config = dict(
    n_experts=192,
    experts_per_token=8,
    d_expert=64,
    hidden_act='squared_relu',
    moe_layers=[1, 2, 3, 4, 5, 6, 7, 8],
    balance_bias=False,
    shared_expert_gate=True,
    init_std_router=0.00747,
    vocab_size=4096,
    learning_rate=0.00588,
    beta1=0.95,
    batch_tokens=[32768, 65536, 131072, 262144],
    max_steps=4732,
)
Below are experts of layer 3 (counted from 0) of a mixture-of-experts language model. Rows are named up (a neuron's input weights, with its number) and show model dimensions 0-95. Each number is 128 + 24 x the weight over its row's rms, rounded and kept within 0 to 255. Numbers have three digits each.
Before each expert's rows: a language model's description of what the expert responds to. This comes from a sample of Wikipedia text that the model never trained on.

# expert 39
Description: Space before table numbers. Lone space tokens after a pipe, comma or colon, right before numbers in sports and statistics tables.
up3:125085118180123117115102099115104175157122160081089165107090134131142125098111078095091123126155120152116125089142100101119158095138136102118131138138153150144121149124125115155118124103111121115085170146147185145169077127121087124164144140129106113124105129149155143140114160177106124134
up4:116125141174185129146143101126107137107089116114158134115179125134100105122135101115102136175113160128161100112137119171128136092155112136164106112124118124141125109150122099122181093146105133126128140127130149095136086144156121117112050133125084111164121169116108121128124130141133139116

# expert 20
Description: Name-internal fragments after capitals. Second word pieces and digits inside foreign names, acronyms and years, right after an initial capital like J or H, such as Jadakiss, Jarkko, 1984.
up3:146127147145125155178160108109136169132146128127148098146123127121126124144117137109074092126139144136156147104145118146145175127146125188106119137094118087115128120125181152162111112110114132130100166137104118167113130126143149058130119115106102101157145113113151129131152126145130119110
up4:162158125107112140140101129104095073142127136138094149118128136150176124113127217155119111130116100120133140126123184102134099164115102111142159175137153116083132103137130121113157143127149144112155138157133105132116113109161132146122155107143128110181146142156085109146077136099135147137

# expert 21
Description: Pieces after C/S. Second syllable of names and words after an opening C or S, such as C-en-ozoic, Co-en, hydroc-ar-bon, Neum-ann.
up8:135126103166113169104115133130104130142157105176065138156113115164111100109147126134149104099149187141112121155142145112114129137110135141142147151115131148107135047117113087139126087123150166120097111159111117117114114120109093124155148118140118110190106144105148141112151150130137108125
up9:114091120114107117124170139103149101113130078140124107135120109094132137115086125130126144148084135147106103105110154154070101137111142151125132111123132139157097166154130145110159136121138074140096081116123135061118098091146174122130142128160131097128076098141100126209136173128137134088

# expert 34
Description: Spaces before numbers. The bare space token before a day or year in dates, mostly after month names and commas, as in December 3, 1996, plus month names themselves.
up0:105131088113142118138122157144118127099107094147101149127063133144133113082151107171108120189135128107142143136095133103124129111113135138144145144139113130119141129174113175176171158099147144109121138089149154134084123135090116148108136128122117109142131138148171154124143098134115113170
up1:169125121153145093163123143112184106115167144164115121182122104099149139166099128143153130091124069125115137117102180081118095134142085132099113199134125165115138114107114129120092159093135132131127117093130101114123102135158148090154156116122132158105185144086086163124114156124129093119

# expert 16
Description: Romance name endings. Vowel-heavy pieces inside or ending Spanish, Italian and Portuguese names and places, such as Salv-at-ore, Muñ-o-z, Rober-to, Sardin-ia.
up3:141162154173158183157119086135106142164138106116126125093139156138115119148127095177127098140141102122175177120135098117158170126120119131142128145096115163106119088107158155107125147144151124173097165129189103114132149125128157145135145128141170127160113074106121096134136136155140141116
up4:185147156126135176142163089119165124119088089157145114144088157135129102121102157134177080199123116106126171128111132143101130116120157106125117117141126139115118128120154113145129133139083147111169102149132133087115130150114127145105130087103113153128144129127111132149102081114118145127

# expert 43
Description: Place and taxon name starts. Opening pieces of proper names after of, the or a pipe, as in Santiago, Sant Marc, Genus:, South, Liberal, Maverik.
up0:124135136130112131127138145142119113144120107109122132154167137150132127124146078075124170166137105115155118129133156111131130130122121115138107155161077158169138103131141142122149109135131137158090149138128134104165113175128134092110177064167149158148129086130163085128088109091126095132
up1:145161162129152139067116157132133116096106112156096149102119107098143107123116122097112136164130154121137140148155114114141115102119126124165112159146129141102144107137134129137141136159150173104091097115133139138131155140105131144046153127128096130203117111134176150122132125156104101117

# expert 29
Description: Capitalized name starts. First piece of a capitalized place or proper name after the, of or in, such as Sy-ria, Car-ibbean, Mid-lands, No.
up5:171129078138144138117123159193164129169170098091149109123151112175154144153104143131139134146138142162117098100116114105124121151125112117130160114153126103109077124160106148169118112088121082112171120156065126129187135134158132176115148125171134129116122138176130123096137127140090132165
up6:186182130157089135109114150109155160135122141167130096109131094110113139117120135162149155100175155125135136146131130127098135136126101133130104173102116100117116157137119107145123080160185132142155166128137117135071141135143116128136140141141080121152092114105104108128104137151139154128

# expert 54
Description: Suffixes al and ed. Word endings al and ed, such as scandal, proposal, lowered, and the particle to before verbs.
up5:103128118117114165134112126123085138106129127155123139092121115120073125114100086159163159128100124127157107147111134133205084168164124121127125133110175096108086111112159112124155188139194132148114168150127139151114105144133127155088135126150147143112123115107129125134102139114119077125
up6:130201136127112126131150119098110133109144118125136081132112129139096130105100118185109115119083129109124132119105160158104102163117149098154155138121123124101108181146105152084136112080097130092114142091134124091109113120121106117107117160119154116119122144104147113168144116105143125120

# expert 6
Description: Word-initial fragments. First piece of a word split into several tokens, often after a or the, such as gu(y), bu(oyant), nov(els), Pri.
up0:081127132114147106138116154120100114087117119079111159128131144145132168160112121118087127122164155124150089183132175116126135129109115155125163137113120141133149101142114134176132087119111101071165113098128138129102131156121140106114113103132129138115112122100167071143149160133088118161
up1:130175150139119172142113114135156122114134121122157121136152129119115128133159142131126099159123153125132099170127141117102150166124144134134118102088102146131124105154110128124097088116134102180126111166154140156119127076113167093150136126130138153135136131127133138113150097147123141072

# expert 2
Description: Closing brackets and name pieces. Closing parentheses after ages, birth years or references, plus inner name fragments like n, man, N, and coordinate digits and compass letters.
up3:101099152133134118146130102172145126158078170131134091106143142129128135114088166101135102108095123124143168146145181073108129074128094141128123125138127088109077150078146087126101124147127107131080100120122165126131152129139125092166095116123108138119143099173120110118141133109136085135
up4:135129114136135170121081101101134117145152124140106140117112132135129128157129151072139149106177152109156113138179138163133115115087116121155135165118138125112123141149196120156168154142140097132115091116110128163084085116123149112133142111144120114105100160151170119141113149175162120161

# expert 4
Description: Mid-word name fragments. Middle pieces of foreign or unusual proper names and place names, such as Kyrgy-z-stan, Moz-art-steg, Ash-ok, Kan-ag-awa.
up3:150151142135110095107123133155135125108112153119079090129146155106114141132129153136097165143121113107160156121122139125118155124124119123134183148101160153093163182153096103118118171115114113134089094146121141104150125124097152159096075093110116103114101140109127124091125140140117160148
up4:105148123127136139182107129147141145134124116146154181137175096087172114135164075123112119119176094127132110086107133110130089116140170127158114120102155075114108135126171132103180110126092127141136137159132151132115141120133165140109159120130140123124118133171137142151168133159132122142

# expert 47
Description: Mixed name pieces, auxiliaries. The piece ak inside names like Deakin, Joakim, Pakistan, plus sentence-level words like was, be, been, They, It.
up3:162134085156103144150108133099129143117198138159121126185121124124197191118108125097127108153138139143108128082128126113143147127135143131175105138138140125149115113101139130080138193105139150174079163136109148121158114103066137113141116100140139142140109119144173132170142154166151155128
up4:128119156154144115133090101131108171146086140122095124121121171130145169146134130135146101145100153093087158158151123170161139115138092077139189139128115144107126123114126070121154112103131138147144111116168129134130140097115129092144101090132143149120114126174126104124137129167101099153

# expert 1
Description: Mid-word syllables on, ent. Middle or ending pieces of words, mostly on, ent, il, ons, as in reconnaissance, weaponized, Baronet, Current, statement.
up3:135089141158101106095124177125070112136121094111152094148129119138133115120105162114135140101164084117098093146100127192134110123133107130185120112122147160113124095088132143074117122119157128085142173087109160125126125115129143099134174143131115159107138117129126123084156107126136127123
up4:195130117073120152117128102138137113103138095111191125138125127120111155061077123120114136142144145158137123150135095096121129123088163121132139134128133116108122124164168114116096111106107175133154104124131136131136093126158123127116134119160138157121130135113092127170132126096103123151

# expert 37
Description: Capital letters in codes. Single capital letters starting names or codes, as in QB, N/A, I-TIGI, Soriano, Q9Z126, mostly after brackets, quotes, line breaks.
up3:111120160117129100134112128138101111101143173148122112152119123106115104162128185100151136102137125112140138076139104139130140121125115139113116125103132126187112150150128121072119105134147166162145146174138096105124095111098103127128159069182104107142136124134136095135143100112126124181
up4:126134110100111139135063127159160130113103100115113118108139120109126169146111124135175154120142135184131125179140094151129161142106152106168167172142161128156133147149153164133144127107121109135142122158125126134135100096164133135101132142148144179122112145124173096118130142196154145145

# expert 52
Description: Verb and noun endings. Endings of Latinate verbs and nouns after a stem, often followed by a preposition, such as surv-ived, dec-ided, rem-ains, dec-ision.
up3:154175119105140128106127113138082156133119126107146156113135151129116141139149076139126140116106151159169104101149082168120115127152107137149165131126092077095109101107125161153125157157143107168129112070120113106166118146104117100131140154185170147119069133188093129106173131116125117167
up4:143109105158152151096140134144112137124118130140156164122104123086125175136093164134119093117117143141156131139075158119166112088128105142109136142110137141154112100152155135114112149126166159148151121102107112105154129113168095159130121150120110140113091115132105094112137144187135167101

# expert 33
Description: Sports and action verbs. Past and -ing verbs in sports and career narratives, such as playing, won, joining, defending, took, signed.
up3:099142107146123163135111108150151149122150136101087118141144131135137124168120097136109095156120141129106119136108121144159123084105121159093117127131148115115131075164167113091139152123154139185123110099147129109104098173126153154096134114118155143111096098126124096133151138135163175118
up4:132142133153121148135129140116139095122145159179098105108159103116126172139132146109107077112142129126126115106126142105162123154155098090095165084135160135111178100111129112119152144158112135140122107127144114127116127142112169107107149120153123182128105066116133155124156127153179155139

# expert 58
Description: Capitalized cell openers. Capitalized word starts opening table cells, especially place names in asteroid discovery lists like Soc-orro and And-erson Mesa, plus abbreviated months.
up5:148153121143137169143151140130135123153093109115153137143170121128147147164111152167179108099154159145152123138129110131130135100153114113125126144171161136103097104154133132131126159104168115129121117118205110131113138144146112143137129099154092128117119146137079159103160153170097120134
up6:168106115135154129131125145125159143152123108163134106133147119140135161103131149111148164130132158097160162102162128098156079110133117127134122138129102092153160100109126139118159148153166118143166115167155164145117142165126161113129131169084118130121110106152090113148134134159115122114

# expert 22
Description: Word-initial consonant clusters. Opening consonant pieces of lowercase English verbs and nouns in running prose, such as br-ings, dis-missed, pl-anning, str-ings.
up3:163077138125142159139128165121109120138118124131138181113137104105114099138133137120122113127142140113152150147134143117099078128129184121118153157114115110108156142164155106134124166165145134096180143119126122122098127078148102103164102084145057132148180124104145158125118138079163127109
up4:118138132141131139146081110131148106176121112119091176138157115099109121143165132130143064155117119083112157132130128131135152150083161143132146102134151140110077075125138170151125138129167114148157156173139128151156104126105126144100116134102082137154127117107122116134115121121125138148

# expert 44
Description: Lowercase word-initial pieces. Opening letters of lowercase words after articles or verbs, especially m and l, such as m in murdered, merged, martial.
up3:114122097124120121124119109107106168151122122115153129114135101130118141126080149112137144165148133114145124092135147131086149114155141153141097136105119130117064179149137117145128093103149109129114096092115119132095098158098146141124161165122111091116146091099131168108099115119122130144
up4:116096120128124147128156131101125107108106129112160132136133124115115102160093112176119133148153151137115099134115150145159129142115137184135104107146109107112094141121142096154111153135111104171092125129136168113124102162091163109134175111108072099132111109145063133106143123183120097082